From a checkpoint of a small mixture-of-experts model trained on Wikipedia.
Size: 17 layers, width 192, vocabulary 16384.
Experts: 160 experts in each of 12 layers, 64 SwiGLU neurons an expert, 6 picks a token, a softmax router.
Training: a variant of Muon for the experts, 9923 steps.
Below are experts of layer 13 (counted from 0) of a mixture-of-experts language model. Rows are named router (the router's row for the expert), down (a neuron's output weights, with its number) and show model dimensions 0-191. Each number is 500 + 25 x the weight over its row's rms, rounded and kept within 0 to 999. Numbers have three digits each.
After each expert's rows: a language model's description of what the expert responds to. This comes from a sample of Wikipedia text that the model never trained on.

# expert 13
router:505489457475529556517508469469501455525497532515537530511519499497497543521550475520487543476505530458478482487480480516547508506467479513470545470529464470475499498476502489524511552485498478514530506490498453482497529533528496522482499531524489473498555491508513459445461515510537528551495514462498528487532476479513492485518537513457509493489505482517513530481516520513537542526521514504466488498513487515530483527491491506478543493474524511536504541511474505509472473522453481478472475512492530528512524454499526537539509484498504518513474520494508501469518483465468462523
down3:551476454486496574489528502495522511491507544469526501466480486485462520468511494509484486468490512491519462469445514492447524513481487548519498489552530494494494541473508467509449534483526474501484494509532511523516517492527496530539539526491499529490518545503525486489487528496468496532487495478483498559487495476510492466493484465528480500501514490514476512532489539499487513476493563505494496519496493549505492530462488493470483473500474533502500508496522472534504503478528501469528510527523529538493476508466491507563475461507509504527551526525553546500501513483487495477
down4:460549515504537509539436535481489549525510465454556511477513447516526470482480465501485563472456505453515503470499494489484500523482509520515505498514543466512512511499493506508511503478498495514499497507458475530516508511488500484550483486469456512518452516516514504491495503494512464494514453490498478498501493503515470543499512445490498525527502515497489475498552469488520508510468505515509491516497488506509524510507484514513477512533509553481480495522468484499490509506486502540547542529479541554526535564487473516497465514515451510514566493528515504483514507522478506469
down5:490505505505540502481539547507530502469500470477494477477510493503486464529508527529537528517524472445504484461507521563509501469475494499488534501485505502462553509554529512462485497466519481505530542508529539473483497517521512490515503482431513475521500522536515511519535495461470491489456466492514500523485512488540465482513494475494473468497510498514513487519467468484482498452526540480480497522476536487524444503541496519531516490501477511497501479501513498449504505519515454539519475504465481492505481528481504474443517494536498496502496492482485483512443447505506494441
down6:511505467498536499499529496512497498474511585482469549486500477488470487500473498527506526493544508500493527480478477499481531486510492537518475531490465516472525515482506504512512510525498468519483518491532525517496504500535462499516486460547483508519492468501546531562494522497490519493507501480490480472492505543487508509529516520460521471535541490536471518534478508483492518560489496499500529501526523492528471522517476490533526456481504557507487443515506497503534497533507479504468498514520565517509489480499526457544506481523487523514454470450509442482540473478508457499
Description: Inner digits of ISBNs, large comma-grouped counts and years in tables or lists, such as ISBN 0-19-5…, 1,311, 1942.

# expert 25
router:579515505502479472563477492524490476502489559507522524478535486514452503475484508541514539455511464504489505494521523524510478550504483508507520480468506514479544508451504486488521478488528505529478482516499504523491516535523498509469501491498509513490540483484465517524545511492489488492502535468473488509487514484509477542526496523473492517440489485492538540508517451484442529507507466489491492524485540489453534549479524489499466498504488492491485471485514509478479485491482526500465488509503491466490493513519541519523555537520533528524536474490503454525536518521502556499
down0:480525512514453508465486502498483467482430491504491510518472509508549465488490539486465521546456511503436529477499466477514521489529515499515461538513480492529510508482517497492463456530505516519486519515500498489518500510474506520511501494458513553490484506493465499480492455525486536481494531518499492475453530511456468487486508469494457454498536508490502495499511498459532438512510507506506487486507516494522501484515470496543500539489512493494510469477461502455510536506522418516531482509531542502476512499493498490494452448488513524504506463527449535486486484459493494489
down1:533482481480548501492444459481518537532473510527564462471494515528510504507481487472509532494502526503519514499489495531483468505517525502512546499498502438478468493490503483472502482485497456516485497516482546498484503442492503508509450526501523494459497497502495499564519518528505504501479501444476511497467517471495501495498518515549523513493517506459510522491452544519494488524527520440483461475510481454541527512472486497473497528531537481518537480478511473497499507507496494507546485471484515523498523585469503502486491505512510506484507507453455496531505500548493513526
down2:463488546500484564480516494523534506439463495521470488515491474497519514563475481486496491526469481523482512529497540503453535497505481496480529535526499554490481492506476514526458525464486478486494532545481507526493504546494518478473490485522515507507522513507482513463472498520490494494513528493512514524468529507492533496492477517504486460508464500504480539478520486532465464532492477508494483441556482530474479462506461499471522557476517519500520503475468521473535500500474484497500494502513499516474526466505466460531495543476465520525493499515502518497499525428487453478
down3:472528532518507478523537506500503494514496445483500470501545502491509495501507525479513491501516465478509509521476506546479535498483478550516515521520508507508484464481485542465508536499479490479549537485503548499523496488509534512459476531532490503463506542444514495473430532511508518509508465532505445446515499519534474537485465531488513508579512521536545530490500494480500505470525498510531492484513479493487488465503472474493544498501483531461505483488527483484477538490496452523521495512514475535526508547531508512476494535486504469530518516550486522488499488485471493479
Description: Plural or collective nouns closing a noun phrase, often after numbers or "the", such as villages, wards, schools, University, season, match.

# expert 20
router:496537523509492524467545530490495523541522483466501515490476544497502488494516461512488468516462521517488495480489549534538514549487507519474479519479538475521490506517512488532463480540496519495522514488474537496465444533488496507484501494519508512495525505492505511482505469512538518484513530546502488513488455523525518523501506526538508476463497508528493519509490489497496492487479499477484509446463483515543468475473471482503498470498517448512522513506440487507497498469568462458514457518491466522476464544498527544506539504466485485533529528545516482498526492526462457461
down0:502458455489528480498481496513541518503500504508489510478535490532528517442522517533481488548484466493479498524517496497531486520498461552496544498514523471505525479471532486481501486539467508503544467496508474484498545473551471506516508518540473543500502491491462464513473471504480484499493491472503497513485532499490481491490503522549485511496563496478465505519501451494510494517457505538449536483492478520454484505529514504500503483524501474574513477527502474530499506525488472507479447453506521506522501460546546487504501477500528495471472508533531532511486493531540488519
down1:476510502515433489483502485498489466486494464480478508491503492488497498543522492517476500495545494492525457527488526471439471496486499483522440478520483491483519497500491516478516481432491474467476502491476504485537474477503528550473523505462510467536537483503432473482493498536503499521504516481477488501496497517490500500495483482486515449492536496477504512524514532541500491525476474511497471520527464478515515511432487479475514514533488476507499525513508469497496479503504543488480542504494453476476507407480480523477471552545502512452493511467522480531509482473476508511
down2:496497482467470507496482493553502487479538535501491468442502486511545500494472515484515521501511500542521503551487499527494501476524505509498464489528507458449527475496463526492474492467505462510507473450510463549478452499483516546462496498487535491508503497512516481485534511485529509480456521529501501535471477486521546506488492438486452509495511442497495495537500540514496502526538496506516506470472505489520495511526498491449497463496564488513493486513503553541510522497493472483502519512546451495520487505470521502504479503469542469501466495497506513458531545507472486532
down3:520467499485496504508456478488488526500503494505521486482456483485494460558453517484438495487501510471505485537499520518491527497516523505479522474491475526511543519533491529495487477472522527482508471533470479522478535508490492480514479501490507487523493534498454542482539513532475511501517492486548487516525460512484511526507485528433493478493562529467501504516556491490537457516467522509466453517530488465519497538474488488503484450532520481481505507481514518499491513496482562539512501461493516482509533494474457482492488473456491477507486481478473532456473486513505476559
Description: Single first letters or onsets of words and names, often French, such as th(éâtre), f(ées), K(iefer), G(ateshead), after a space or article.

# expert 53
router:496493450537520501485531493512485500501543503568472510463497519527486508488504508528529509495519455503464496489537478485487457526496496497495549500462504459482516493503455501492488521497501504506457532473480532486489491471495502520523505499523530482508475483498502475495556524521501471499538528515514543458479489501539491514514518498494502510472537507517459526542541437498465532521552468452536490540515523483480551486518519551453463495508473508477483516510499531502544457476485481544452506505454509490495506501475503489498484483487495477465502512523522441508515519507480479518
down0:484481527520487530522491485492499499478511528471450460503522498514543490474494494521481471497484499526502510488443534524454482474506499506486525520501488511509518511515486477473473520448485497525483528526519506462517513523481517500530514515499508491492475482507493503469466503486537496509488497513538516477490488475511496491513490485490470509495511488527522511501513439514543514510485454487510479499508487499464456488546452522480451534550500465419489487547508550477535504475483474499491475514532476449521540446487536499495475497554533507488489525534500456499458471492550518451
down1:567533476475530490473494529480481476569488525492519541494517517477479475491523457502495485503466492495512520547512509545520499541475501498484451493546474486497558482524498500501495542507489484496450455511468504447518509534509472501481484504498527526506481538534495467517518504506541492519462520465504471525465485487517465509498494519462518496499489509446497508519507531488483466470497472482475475479531520488525530497488496532457517487551504473482463447486487456501492494505491470510506489499484463499477460476503497513532503455563477485496508484488497443482491528508510512515
down2:480485539502500511477472518495531512512523513474526476478487486521504454472496472512516451477523522519474484493518494491521550491491537507509479532516484530491493525478469558496513505511525524480486539522504513522488497472497508513509498525534493475484502487478511477456504526492450506558520468523520525520526549542479488504495460523495480515439523478502461473534552442527514522479510490448509545527515509515511509529508491526515497515466505524508510487477500482495473522489480561506548448457474530556481524496530457514504540520521468494502477488506529471504488516529504527537
down3:500469511531509549530500532521509480451477475503508512494456510486480514481503501522533523497518518485508500486488484460521485494530496478515504467478535512509482462508456522481495470510506520486486517457527553489515496533497474498521500514506498474484514567460511506420512486480456510554503533474497492534536491522475507513524488474515503524500482486491506546598512502478520493522490474526550543501452487522481501557512512492498500548497493499502520473480531467502529499509513504496478493514484482519497521544510484549502489467547511517503508467484496447465528522478501527512
Description: Abstract nouns and noun suffixes for ideas, fields and institutions, such as -ation, -ism, -ity, theory, movement, health, occupation.

# expert 36
router:524473481503569500524520447518519478492488469520482493522496515557453537519544477503496487477528521471529511476489482503537522498515505501507489481471482454476478498490536502519475543494533482517495536510497477487500517482530474485479500521543482531485500507488506454456465538458488477519479509520478487511494502515493521497520473473468453483491472532451547494491483528475508532479535496474518505474518491540533464528479558506487503488486545528561458486488480544504489501507487495487499532536498492486546452481468498508483516543482505485523485508507542496465498513462484466504
down3:487459506506527503495495457467471503504509495487517520512450471527480503503507480517459519460491492544518553495486529496491514500499511502553535471497498507563492531512525504487521539513503473523511470508512549506475447500493483499525499541486477571522493485496438541530483490535506471484501516500487493498476531516493513512503497530506495525492493522465491515472554521490501511493524492485551470498537480482536488466512487463487556506512496505521550465510481501507505507487513493534490460515454490490520537554477466482497516421483520454496514486494509514517545504488514530460
down4:527509491491520477531532520491489516511505436482496503474501523529501495501483482474530502500513492484444500476540514481505487491493484496507526463515525540509490490494553521508464488465438466510510498493449483469536509488512506445479524497521507431510520443492492499504516524491465520468517524520502474500488450477490516521447467526501496509492470510489470535504515521502537495484478530483482495499536494515498459465477436532504505497441467479457462524491495483503509492515476483510479520509528486463493532514509524503482520519506546509432532501517524499514511566475468496484
down5:525441474506555504505499572543495504458484547511529495502496482518542490521454512489537499517508431492508457461498484507462543504483469489510508525510524499512498516500490507512487497522517488527530474489478502527474496509554533496499499520489489471502571529455511499533500458497482501498461519485444489511507519514465510532500493506468506519469530467511479504539514536490531512496467478489503496493457478527489514518512522495505547453520485490481505487508510500524497468507494508459534540552490465489534462528483523457516494482477493502507504467484481469523505462531533485467
down6:529482496506521489544529491519509508552481539481513513478512516484498528493459473522481506484519498486446506513574533545500506479510487489498505475510473478508525488485510519438483482502511523509482492525526485506475543450514483500501504500533534544516516496570545462516439496471483493510548537483496505496523456499477485521515501535539516470510515484462518483507507575536477484478478458527512467466501508491477483530452495501478504545520468499507506511493471501476487532484512523492496500488494527477477491466519473497518477510478495461536456470490497482519521469464506463515
Description: Digits of measurements and scores, especially asteroid diameters before km, plus words like km, sq, LINEAR, Spacewatch, Mount Lemmon.

# expert 9
router:512489525540491490477521481496541462459488542548451465500473494453464501513484506537484456470462457526532467512519508493471530504509520486535504513517460486497530498490451492471490517533454496489478471478529495477506502504486495523465483491481513538500452524527501531495509524515483494482463478471498450537534529496537494520523477463479492517461509539484513510488518540504463504478497480526475524491469517469479494494496534455485542497517508489530549541471496482493522534473494501518518495472543482522493529459459500505469487495504501497477458522466486487487502494462470527546
down0:539490499489508511484515494490485487481498504509460477494519484494446484509500451494498510500509549483502511528492537516501482467514496493479540503533521463472515521514488503516479478534449488517460502518484493501472487449489547455524533525513490503449508483537487477467486465538509501443523498520511516492456527539508494493453482498543514489496455512529535522543481485540488510487536536492521523522517470463528581563491512506552521509505495547527460522505484517521520502495517509461479469535515491478449526522479511501476457480488494478520509488517490500517494528507515482490
down1:514544494484472505532491532538520516521478469525496522497534483498502516517523464503519452493482446464540482512477492509487478512478474503454477502474532504560525519503469541488530480481524507497480501547504521540509514488504494510474486513529531488533529504521491461534540504487502485477525496518465544470569489488508480496515493511474505547556526516499444508485487515503514495515519491481524473460518504534489462504542505494501502495513487486457478515494479496518522463505535529540541496477442516531511487500507528471498499491521491550456457540492500491457463521510486461470
down2:521494522519455496485494471520499463503516539512468499490493517449477512450504492526524524512486504492478504499539530513480469479490476469530502551514477506499510484557522521505493483508535496550537515508514533468497481503451498499500485513471480452483463507493520477477480505543518511522451551481487464505488509498510487504567519509498495505554443505491493484536557489480497527476504497484476504519494518518464501498481480552479470523500461534493479476551462446467493475531504507512542530476508524523492541494526474479470532493496509497494509498496505554477486513445515508479
down3:451512489528515523523492503514489530498447494480480495490468517500548524451507501553497487480497507525463522485452478465453488519498465492510486498471454463510516502460466501495494534494552560509507531516485478475516504512454491470503494492494471560528488511499450507502512497494535515492489472549525485472488496471421445455505461533546467486499474500546500518536531496524502487464516487514507531498480475483515502490490530504521469497514538523510478494516492535496507475521528455542523503514474509494519526522485487534478493500515492447490500490521494492465515507505491530490
Description: Pipe separators between header cells in wiki tables, such as Date | Format | Label, plus sentence-final periods and "See" cross-references.

# expert 28
router:541506473469469510442518504503488461493522519490515524459507490501469488516501515469506484491522464528529525547503511455475507523524497510539531497517466511458521519483529486493524479512490476500480495483521453464497538479536530536473525504514543489472448492511511494535478506494532494462490457524493502543481482512501507515484510437477532476460483507476547560518459558512490487529477468534476474495527538508501509541494535493484543483540492502492501481484551489507517531466522511467481519479533494543476523503482496495469518500469468510520499521509504516485516470504501546505
down3:486495521528497494533496514460509489524511530472516515531530490495481474499506478522545486485519554495516516475536510490475480486497507470537470482523436488520485535512460500542522468517489511486473511489502515468524516458509507488546493513507505514497525484468493512452496491502484526501514537540509551461482526515478501502490536480521475507517512447450560518505488557502504494465462483499480529510503458509503542501496538522491541478495473524490474498497500560512495500484441521508483528483490463469441457548505501444510499466501483538484480484510508457500500506479485483530
down4:500495497463530480490486452504535486523470484489490492544514447495495534496522465488489445492513528484522503529483531481488536482488485495504471523521484510513480501521494506535501491491513466508534505489487492518475523484513485490521509527454473503540476523454510509482508468532528465484515495499491528522532552472503503498528522477497499481504512511519469467478468462513550536546508478456569520491484468502463570468451491505519452477508497526510440485489484524506462485497465450542533525508504523476520499503496524463523488512464471515502485507481501466492503444491465490521
down5:515508525488482467538515520509463494470508485482478470506526476531487528519509512470471547546471486543518496514465485521408543515502501488518466510494534497500462523500460462509479472471540499528526523519512488507524494519502541499489492526538497485498521506516522496473514514501486495495490510513544514495510493479487480520525506428514450500446498526472515448532501521533522461514504462495508502478512478551514553450555526532473474504479490482463481529481522521505526471479512520493487530488495515478514487521478474512539508492471484507528471538494473493522513464468474511491
down6:455475505534476507492501465528466546510507522486466461503546444507504457496488513489483557499514491548489534507481493534532517539462545494506523483493494517509488490494507552518510493534544461524521516502555503517498495526464528500455505552469467519503514527532474490481470506531479477477455519513519478491463533516464504501485508443567516488513444526531519484489489513507505471537503511490545472516509506469516474458494496513469547478502502495524484488502477491497515511514530479500522469463507520517517500459505484516513513472462507466518516498490495533506467486472511497474
Description: Full stops, closing quote-stops, colons and semicolons that end a sentence or clause, usually followed by a line break or a new sentence.

# expert 19
router:515484516473506483497513473489515526482469517548522520469503485513479512539523514553508503461511475533489497462499498509523536514505488517490539506524510490497541477479491496473489532514503486478522515498523453502495534498523498537472474534519470491484493498450490482450495485510528478530474515423525499509497456451499537529528466515475527467440502514480474482480478530487531520513531501463464526483520468513524531529478500466494518553474513502502477486524480494533513486531516509458479525515485481449499529436506532515467504527490528500510501543494501478479533502478441471500
down3:505527480494494458520443515523491468490523481464496494509502516464522508505495494492517488454531495490482480550512494512464497560493464515510537469449481448499477502512508481527503465512553520529447518515490451502492490471493499494475510525497509520512474525518483459508502488508473560482530551460494518524489461514565504505505490492487494488508499520515492462528485513516518533495555471478492464457477478555503512504446546505478497526437489472506509518502516521481486538459491496529530528467480511510490502498511519507503496528450526496496482477551479511489492473483487495479
down4:511514466485482518483496531479448483494492540456521492526462535521516477489468542480516491505492469469476546549492470478557496455468492514437527518525545480510463482470436510491513496526491508484485518488487497526500509487459527514496520519559500526497511484477504516509476505576512506515511517462464499461490496477517453497479523531503486474507537488515499513492490450504504539557543481468503520495495484473487498456462487486485485509536459547498510482486484504479452509462525491525511503490498490515493470518483504510538498476505501539520473500522481480479516489504541476495
down5:483499487462555517517495535511491491499528512487499484535464498472464519508519482431457488492491498499515513480500502493527508513530562465483477489504490499532481491533466480524499521488503493492482548523462547498541536516526442491525532502490529472481471518539547534502566507546449472515508511506488451497464480513543542457500460562503490484508520516488495512507536484492499504475539529537508518490508502489547473494480519478500522505507507480502487502513489510507527531493500475534509501484487485505505467448455489537529464520496553501458475539495505501508502488507509482493
down6:486521482480493483476514470484500532531514468464467534526515499504501552518463540507512516559516466481522489486491534510481493513535474500556517474469491533548508551512511507477528487537466477521458466480499499473492521510503496466507469516510524488498460460484486481504527513508488493463505502551485483486470490546551504498461467485537519499484532460500526530495477529506522544483500476465471529509515486512496528487498474458497520493436491492519487498485491536504531562529507506511488530521497466504455499484506534539481523482537519485542484475497533486528522467460513498510
Description: Digits and unit tokens in infobox measurements such as coordinates, areas, percentages, timings and codes, like km², 20 min, 34°44′.

# expert 0
router:496460459512490510478491511453522472495548523525487489515501468481480505525535503507515509497476491537535489542529482479487545483498505515532476488499436510505447499483518501465473480517500491482494465439512481519522512525512491487479465499500491532481481531487528536527512557533485499515468513525521484550497507469531552486513491491523519476444518496504507506486488540488534518479531493511517499491500507506476487471536537489477537463460493551530506534451544496533514522485493492504545515484515462533497509453500486524475477500459540497485460484494481520459478507484500516551
down0:516474484480525480542490540474482487487495479482528456495484487540525499449492492520536482503530493494475498505512484523536520496496534474454514523460523546482576497462543520499497455517483479491494478494499521480483497519506492470510469497509517496508508504507485520495467560507505457525519511461491461500505515491499507484479511475528512483471531496498459450497524476545467539484504511443485522518512455463496533521507456463478506468504516497512522530541514488502534502507485467444510477496523496470501518484524490536534545507473510496501505498492552521471517471546504436504
down1:453509463529531454483475527497497518502524504534533527487477533515482451502487520517484518534505466461452518522555517512486477533472472428476505480499529500495483538499508551479528495479496491483497479491496521528490463520483475536484507488479481488497515507527520498504481529469518470515507536497523450515501536466500491507517525480444503522508516490518504484455506534506498472500521534493543548499541538528437458504503523531488467505456507511525465477519487512461479487462511524498496479527496515491530530495485487511475507525510521471479491478539481488490502495564553499495
down2:512532512501526519482449485526486487497475511483537474479550537530471470543491492519537522491505499501494514500496527534514493507474533500470530507510490478457450502481550506455523485495505536470508470466475511467466484468504512528501445484541490449485516520497511511477501529447531515517491512516502528487478479516507508481537502543468491450448499479529535527494489504518464498534542499482494521476505489524484519525519561512470513498537506487483538482446498560511522477487519514527500483479536517543460502508494462533499465503466492494487490509487515516546494493501535511471
down3:495485527501482496467471466485521521570532486520500446515513513471539478512516488518521511478535505496483475481522531509463480484444527471502509515489513505517468483508537545523503507490472500471508474505476487494507509518493567467486513529530484480505554537502480486519492508525495479479499468486512484448519480471518513534507536489540532470514492535497480452475482549473497424471469524537509510478478518542482527510533543521486531516516521488519525538486505528487485511495481511497474486484482555484466523493498495480504499480498505455496484522520480495484485478514552551462
Description: Line-initial hyphens starting infobox fields like Citations, Genre, OCLC number, plus table pipes, heading markers and taxonomy labels such as Phylum, Clade.

# expert 8
router:518473547503505516511528515498507490507520481491549522459525548494493505527511527480548471482518501481490508558481504529511568534518497452463516485498504490503519515476488481518559480518517496498474466481498489544505495503510518515503546481509494497508504505518555519476507504517499473535513507492521541564493471497487538465501507516506544536505514496471488479482506482453476460537493505514503475459515447477490495490494517463502485470489516466455495484513527473475462509473490499451509542522490514480520462503514541470473489517499520519542472541561483492494483537497455477478
down0:514510481500521519480495486498501502513518505489457499491459505502483534489501410555480564494486461509510525471529472497499532478507574476509524513503499508497517543492468505466517507515521525529495473475483549513482530443514512461520521497514478505520535490490475464501496560483492515463490543547467517454515488478492496452490493507504525501477524519525475491481512507480509519464489480458471514501491517482514478516539524485530525525485494532486496540476506501517534508501475453516523532468476470508471499491466468483478475533517476507492491492513537484447477481502488516556
down1:477476488496456505462507486510515483501530516518512528463504480519469471482527496498507494516530535465468516513459517470553539483499500472525500541498543482492503553491469491457550458543485500509543473454489479472521466538494498544475468475513509518527500523498503484482540475498492524482513506507499459520538476489484513493512493515520535543513496524534537511441492550499489528515536525523517515501482508504526465497497456508551460539494508452495500477486437505515481508523489493530511517519523540530496512448528503506519530526495487460475495502507469466491507530492477486509
down2:486524467476498549511505490497522493482494492489474473484481495473452476457482553515492473470535522482544476527496498453469484504524500497535510485471483500493517517464509538476499442451491515531504466493521476460519514506495484512506510473456518526511497471475502518478513485493541482476471494452473518482452520501577468471517485508519541516489485513484495493489551532502513478488513527530487470486545482500490521530505499487519483508486559509500498475461532480492503445502469463503503505489487502435516466526488476487527462477520533556507519487496513532501505468488527473535
down3:496507487505519465496438505484512428481482565433485506476482485491518503500520483532475481498518476483490433495549512491526489534511499510529498486471429495500526485490521452511483507515542505554476494527508490477549452504544516502511481501487535490513494494490523506501512464463504469496487508523479501494477540503501504527539531481504466512509494479493509509506426504478538471468498514511539513460526537552476514499495496524476520490511512523475476517531526501500512481537510487501524490539494489494498499466510467497496514449517487500474491486460513470476462460490470471499
Description: Field labels and short codes in infoboxes, stat lists and tables, such as Born, Died, Label, Released, Safe R, 75th, and line breaks after table rows.

# expert 51
router:547463486446487504437489508501511456464522489469463499509478485478473470534486501500525496532522517504528515529501525516471551528515492508538494515504455518491482515484506526481567449517476480511469478464484480531530521503517510465523495462448483543461486539498514524509524540504459495503458513511482500470537500494507492466524508485529496490466502506470501497510501529487508532495488494503511499466509517508484454463520564467500534478516509477543513542449504530510516512495490508503528502470537484518510550475489535538491506470487518470510477474498495485489482523514530519545
down0:521471467494514502540438526516520497501479534485528506546494472508504484515497497498507522471514528476450548479432489506536460494508543519485498472459487496468525463521512479541498501456452527482535484465462471480481537510544521468462486516497514529506512535502542479518524515502544486471482541517490470488506480513523509521532510483544482479454519521488460494499501464481531489502516451469504513491519475458467493478454505488494472475470484523487500507497489532500453493518535486538498521495491507502496483474499464486511472476518441525537502502522528501477497527472505514509
down1:518515523534499515470479486417560492548498461476518501532561496469548482477500520463513522514498539528499546478476513509505525474510497550483500501514500483527508516483517476484459486515510495519470452483509483474473505504528486527499480486510492491533476463522505487515551541471480513485481476510479470538479526509552522514453503514501496480482496504439508483498478526523520514508496487530457492493527524534539537487494510494460512484492492499487494513490500503519481485468528506479480483523549499499535443485503489509489506496487505429520498491538545516512499489490435521496
down2:469459510482490520509472492483499490472515509551523491513535484510519507533487502497471500460492476447490514513445486519502502471544520523487479475535517515454515525503472526479526551499492536502564527504498465483481496474530494514505498498497530502520527506529498513461486486463527453520516499535486510542512497503479498516503503510503519525543558501519477493534474501527493521449514544516470487548517493475527476540511499507475509502512527504487500499495555451490484504488538521515499548531457502543486491506489491537515521541508432520481471545480511509510522485548459472520
down3:463518505435477514537526495537456452417500482469546519529530489506538501461519508504522484521538496483517520481483497513502481545490490520461522481496502505471478500536487484474490497492515495518478531525502513451468462524511465457495512480491510484480540477519477525514552515503542513479494513499467470454492484474502519522484498502471528450517522455515511484518461505549490517487508543537528481464509520506510491507483511513445502504504482466530513531518512512527526497509513513501490509496514517489478565506516520497457482521483553494522513545523511502468479506541520508488
Description: Dashes and pipes beginning infobox or list lines before field labels, such as "- Succeeded by:", "- Manufacturer:", plus Executive and Deputy.

# expert 50
router:466523503492521539502499552496500493505485498447524447532547504532516505517476477468476500482516507488478489509464468522511518493527489509474508516507505464521497531516515519469496463504515500513516519449494505507537507500525494458526462473500482507466464529499503462526538498519557514464533502509528480499486483506514546513487517525500540492469448516476538474486498512503443507475527517487542463473514537487508538482533506504471511484473492509477548502514524506511484507554513479462495484525527550481554524529485534486475497520497511517463532479433500504451535482481496516477
down0:500542526486495543469513524484521486501534457466512455492526552505544475520489487453503478488510465523511529474532531472492484512512517531472486523472480499512531465491494519486470483514486525482515537542480523509496530494486545511531525479531485497535489494497521470548535496530527556516519529479503518519526516434468536506466503531517486511476470490458531482527464490513523483529484495486470482495478528495496465448521477513518469505457506518483520500542536494492508504506473462473499494507508486522477489528486491486469459464521455499488481512435460506462470504496508497511
down1:499462514475533548529479485458515465472475487510479463533491428491519492527477463507503500522506497521492520471472498448477474492477498499455493488489518523494508482539530555499527529508498479484520551482473478521486537524548484464446506475503521504538469477543482499533474505509562503473495498507496499502558481487523488524498496491494511469472474482479499489516480517514508500455493520528485474519524510529520469501505534522480509547513504531481514442470479543529496487499501495497539488460527543511486498495483442513466490493505439521502486499480513494489479534471491464496
down2:525508492497475551492507505490487462505522480515504535464454524480498479482436492498498501464531534520536459463527464547489486522512496488506453437491515498495496480492501492475518494517532477500516469506502522550533485501479515480491520509499495524503459507502504473466454484519486477456510556511486507451545504491461509510497527517458486516534518515487498530499515539543534516486527491490496543470501498492482519508520513509507531511541494510499479460561518508488459470487497517501467489498522484492537494430478465509527499496505501518469517511531474463507451512476552465469
down3:539511535482526514463505486478477534537511455522506503499477490490534479470550480509523513476493484441491521470494489500520512476454501506502542489467482483481435496501523529486507535476539518535518497455445540518524566507460523532540481518484504484464483479523502541472512470499507511458477490501507510467505446516521493532506503495496481435496550514529479522496501505510477497446501497489516444480465514493505472506529506518480506494494491486477538512488511518497497494454545493519454502493490546538483517497504495517493472453513501495501494493499464464477478492481502455496
Description: Middle and final pieces of Romanian, Slavic and other non-English surnames and places, such as -escu, -ović, -kov, ș, ă, ł.

# expert 35
router:531495458507479525478526500474472460452484492535502508492503472500451513507530519524549466487537483501508474484534506506507506485498475489514542501485480473502523472491508491489515507508479474510480490477507467479483553489533493527531537558528499472474480527477488507506510516536477522514523472464516519474527495499500489562502496504495546496450498521469477501514488544474480533542524501510454481513538514473493529538494538486503581546489488497500534520507496451520493524477516482446484490463523484446541500473562525534476505496500514467478493520477476500497501505527496493498
down3:498471460489495504536455457465512539546513522437508513500490506531504520520497508484456528506485496508495476450514556505535482521478484487490530496469488513507502531528469530501487508467468493491512513460481480495496470563506517515501520525531546502480488491479476495521487482466500513487491489482482501512464530501488498480475510503507515534531488497500522463491554464465515502505490524525494444484476560522490507481534506500468532523526465486500469497509501456511537499478476500506493515492476519530543504480535486488563493496498538554509538477508502542496495509428446522507
down4:493524510479510510510467505506497568493458531502466487516489454519510521488600512472531515509473470524490516515521486492426483510503527491516491489470487475450489506493518484518507502492460478473511502464507498491503503511478500523540459471459500543508509511467526549505492474491506482516519471502514515487504482521505541474474510526505525475514516546504504503493496532528522493487472535561510482497458500494529461547514505497554530479510483489508499503538506501477500532480509504554492499534491511497514505501564481562470497475530495539489526500474528510496463510486546485487
down5:534511484512502490506494493526494494467484474523473546552492510492489510494476489518524469466566487506508474494533460486486493471493492491525512493535457524491499486507442570480508532482472518479474515486453480518464516467525470486550485496480418514499494489478507491524491488480483479492466503526494473478517497445496515520503475515523461504491491509500465545509508497507522514515497476544505483459478528500532483458483474490461465499465503490537526516489513495518509460506486489503483436474507487466502518499506472531524524488476575494515432477509517503510465495482509472501
down6:514515521509536509505532473500506512520500502499494527505475485479515466481500499474549522482505486455486525459486501482528495520492471505490463486509506507498493494513513483540515510483511516509541548491494529427504482514542459510468471501485511474503519513448526513492477497525456522480478474495477519547473468467495552458487472443525483552467497477540500519500465499511526486484521538482512519481511565526492500499527478516475533521515513505533483503506509512522497479551553511548475499520504468538514514534503466509474458464475524473511510497478489523521461545448529503525
Description: Closing tokens such as periods, closing parentheses, quote-periods and == heading marks, plus final year digits in dates like 1957.

# expert 40
router:497459450518494511479489512486500489464534537492450471509510453475468486524510497519494472476499482534537509511544476478477527496532518522547453511470465476493463481486496486486465496509464531462496477464526500526508493470521483511480455492483470525465492513486488555504525546507494466523447486528481481519501508475503528473512515495475506475452512520470492485493494542473522493499538482544525480500485534507454485473534543475467529486498487510522517535459507483515505505459502487521502530474519489535514507486516479533487468480477532507475458476479474514470474475485516530561
down0:493547520520520517508512515517508513546506494525487524495489516467473525521539469504532523510537499545476441462538553534494511552506450529524472518489533550510485537498465479502479519559476489507495475515482477509471453474488478503493498488502532518481501503521540468509556504509546485506505529509510498513493522498528508483510481512517485500502457499476486495519488484504507522475527550498506516506533491507498463538548491530552454538476489531559476485513479475484517492494499473506456479518558466492517502477508535501476495487464521475508513479495490514467500531529491465530
down1:493506492507503479501492512471476500523517464550488441498482496493514484571509558528503483476515535497487524448453476484499480530529502510524506488499522500505496495493477536499521474483506486501488534468509498529534476509452476491509466469510467498511468496469476510511497512490506486503540483513469434444487541536495510551496466521519480511471536528486500496543489483491501489478500524490520478501475480509449507456443509502476523526488483501475520494466512486567532498479460497480470476494491504471472517533509532479464499489529537425513506504526507525517543504504514534504
down2:501526534489480504498500523501543493528470518496531456482483498487495527434482478500514475537507480470487485524508492503531471526525536501494539484501493527485474512514547434479522460482461470520498524517480494465495522484505490527516466475546477542496482464497508467506500489449507520483464481508468527518474467485502465515509528522476481529484500489532509494471516484517521465545495501537485510458474505527478493560531480482500490500550505525525490504511523554492519482570531511483536511458468472510540493495501507522476486484522482539491505516502540478479459550476529505511
down3:513503493478516489494512503510552495491482505510521517492480542467487516548541516507469519486518508500469481579501549507512447466481514494465512554462485513455482516496483486508518492513484495523555501482497503505518482455546482486470482467458511519520450533480519493490529530537471485499496498568495497528508475496489516530523483506442477490512534484485504503513510495488500447512500485531481472476511513491517458476551515481497475509490510540530496449511519528495537469518516514504490481525520508540551486450503473474544506499522489485498490547521501515488450486478530495483
Description: The dash opening a new infobox field after Country lines, such as - Region or - District, plus table pipes, See, and United.